Experts of a small language model.
Experts: 16 experts in each of 9 layers, 224 GeGLU neurons an expert, 1 pick a token, a sigmoid router.
Training: a variant of SOAP for the experts, 2886 steps.
Below are experts of layer 2 (counted from 0) of a mixture-of-experts language model. Rows are named router (the router's row for the expert) and show model dimensions 0-191. Each number is 500 + 50 x the weight over its row's rms, rounded and kept within 0 to 999. Numbers have three digits each.
After each expert's rows: a language model's description of what the expert responds to; "raises" lists some tokens whose logits its average output raises strongly, later layers aside. This comes from a sample of Wikipedia text that the model never trained on.

# expert 10
router:499435535451603433426452376457495479545502563470574444549543407551573527547515476528554581501435575520566466476527524580531468462519586443443557609407482446543496464497544357549540560561516595469488448509501550510470544470584484556516358506618535530523482509368449530466537499542463558523520524450518496497449489567498500499408475419477437432443470488491464474506452441509499452533506498572424506517503423472491466394463557536488528479554436532506560535486487588432546489504497456453473503527481497454513485556564487441467576471490454563457450533541508489454521456413520484412
Closing parentheses, often before is in settlement or species articles, such as (/sl/) is; also is, =, km in tables.
raises: "\"", " and", "\".", "====", " |", "”"

# expert 1
router:503534500481573541549538348531506475513554559469557489535558416554585494540479493518518495527503665619543441491541448472496531549623472464558450534511414474519484494452540422540583506522558509479537491512375577492482575486531522515423418473524520446552505568485562481458537489518480443465651492550492511491496593553485423524480387528507511496471486504443486575488486510431537481450521585496542466585456547534584573434504442517552534485503421437493481607482487587493533385516475469505478542472497460514538519421556440451494453480439494395472516491515456471460464521473427468460
Numeral tokens, mostly inside table cells and statistics, such as vote counts, turnout figures, scores, years and route numbers like 23, 100, 38.
raises: ".", ",", "60", "000", "-", "\""

# expert 0
router:458539512458526427391489455450565477495532558515529470478489482534510430581493502500569577510518505486566458481638390468580578438480518409604497550496508506448479478536418477431529575472539565415523456568436464427444589468587516511509484476504557505597517526491506448464511444572434405505481508522495484496470491550590525587441434458585448460479447450430412503446497463464547354520467563482518473534459563520559486468551514522451504505537469503451575487578487495455576484453511547485543451503597503446571482461528383435487581495445524428536474417509426525504444524447486499486
Middle and end pieces of split proper names, often foreign, such as orn in Chalermkijporn, iew in Riverview, man in Weyman.
raises: " f", " t", " r", " s", " F", " d"

# expert 7
router:510569543464431511434559468440505519511536481497522468437563476478546467557487487495523525517449570579469435453519411497509502457592440476446407564540527457592522410501532436416532573489512534503461433513373525507485563496493488489402496445537507583562460584479513546465525467495442479497563574441488567501529474581577391522510478509572479431459416491551494523451513480507544474522553556464535578451466562532522586497559500508495531532535468393424520516477503559461554425438573477481477533427551536456461451471450445420508429539447415490460362430606435521472451575517468427425
En dashes and hyphens between numbers in scores and year ranges such as 3–2 and 1947–1971, plus table header words like Team, Cup, Votes.
raises: "D", "n", "f"

# expert 12
router:438581544467446490536533506405495559394494452468529600506493514391568426530424506478508484538417490507464482494479458473531500599549368574566463532411477462483450470525517461474543529498467466443480505558504509500534567510499476460468544395560592513528440520443485565462480462534496511565491459402447470448540492512448505586458486565495502481473485457555463478529588421499569526520537508509465463485599538506626611392510404499482613476598519509370486532494519528441565497455518446418471425417502499509513533550465480447478476435529503414498508528511501576455428569462450443516
Complementizer that after say or tell, relatives which and who, and nouns or verbs ending phrases, such as time, order, child.
raises: ",", " of", ":", " in", " to"

# expert 14
router:523489514410473509468500463417489573477472518416602518486549436517506478606451494560446557482499544507445480491545494498606528541434519487570452505433415523546454492366494537530557561462433567549482514567520502481391581521565478457441432452568595465515491469498486476501540541564445535427518502485519534471552472538498459516458453501646489380518503485561499488511485456511508477456441531465480485578470597443569504497534505558435553527549519376408456580461375554491494534460478441512513550503601534515482479478509467502437597563494454546510395444461467522462441505457428475420
Periods ending sentences and abbreviations, such as project. and U.S., plus decimal points in numbers and other end punctuation.
raises: "\n", " However", " These", " There", " It", " The"

# expert 13
router:573520594432456499407510461515531591481518566410497458499624401528525460534449590511468486475437534468419496382487504548606561458558544444514488505378447531573456502405441390507512494541484596488542486495501550494494477539495506548431455411534555512459498576578471478479530530486437538535510554579534625504510466509482530538427369530546493436444482569536369497520490507538485523474517487448519487553440514431532474481595501548564602430530515479468538575479498565410492460438519443470525529502600449485554496544462517514553514461484534493531515517461492474461481520451419463480
Commas and and that join clauses, list items or the parts of dates, such as the comma in September 13, 2005, plus semicolons and ampersands.
raises: " including", "”", " although"

# expert 3
router:492537623485482606501637484471603581467537464551464487526483416492613381462440515489435547567487531491530501497514483487523472553476426456532462482542397476537472432423523483519472478520518497545421497523510464600471586418514468521468484518468525498485457539470593386488494450553516519532489426433525587457467515517474484495404561555553504421464467432552513514488582552557537515437491552538520493572609577475544682474436530512502487469557503400482560514542406505470509527473522413486430486531522553519524482481500449544465517547536495554553541519517407545482551542534513430502
Lowercase word starts and prefixes after articles or auxiliaries in prose, such as pre in pregnant, un in unscrupulous, re, out, up, well.
raises: "-", " t", " f", "if", " b", "f"

# expert 5
router:500522498454487493428471493464490560462524452522532499473546431547532456610437559511448463537503518569554463464508516460608485479488553408437429565522533483556482447489513525530620480494432640462534527470491455457388455519485440499379451528569536543511526465431470489383557499590481515407570572558477600545555502550473470563465459541580528376480435544528443574455483548563490530474521482552434445523493446467541499375566457474435542422545542494446476510575535526530456385471512477497519547556592493498544556473468508485462556520456419501442475473581479484538499488462479495438
Line-break tokens ending list items, table rows and references, plus the == heading markers and table separator rows of wiki markup.
raises: "-", "|", "\"", "The", "=", "==="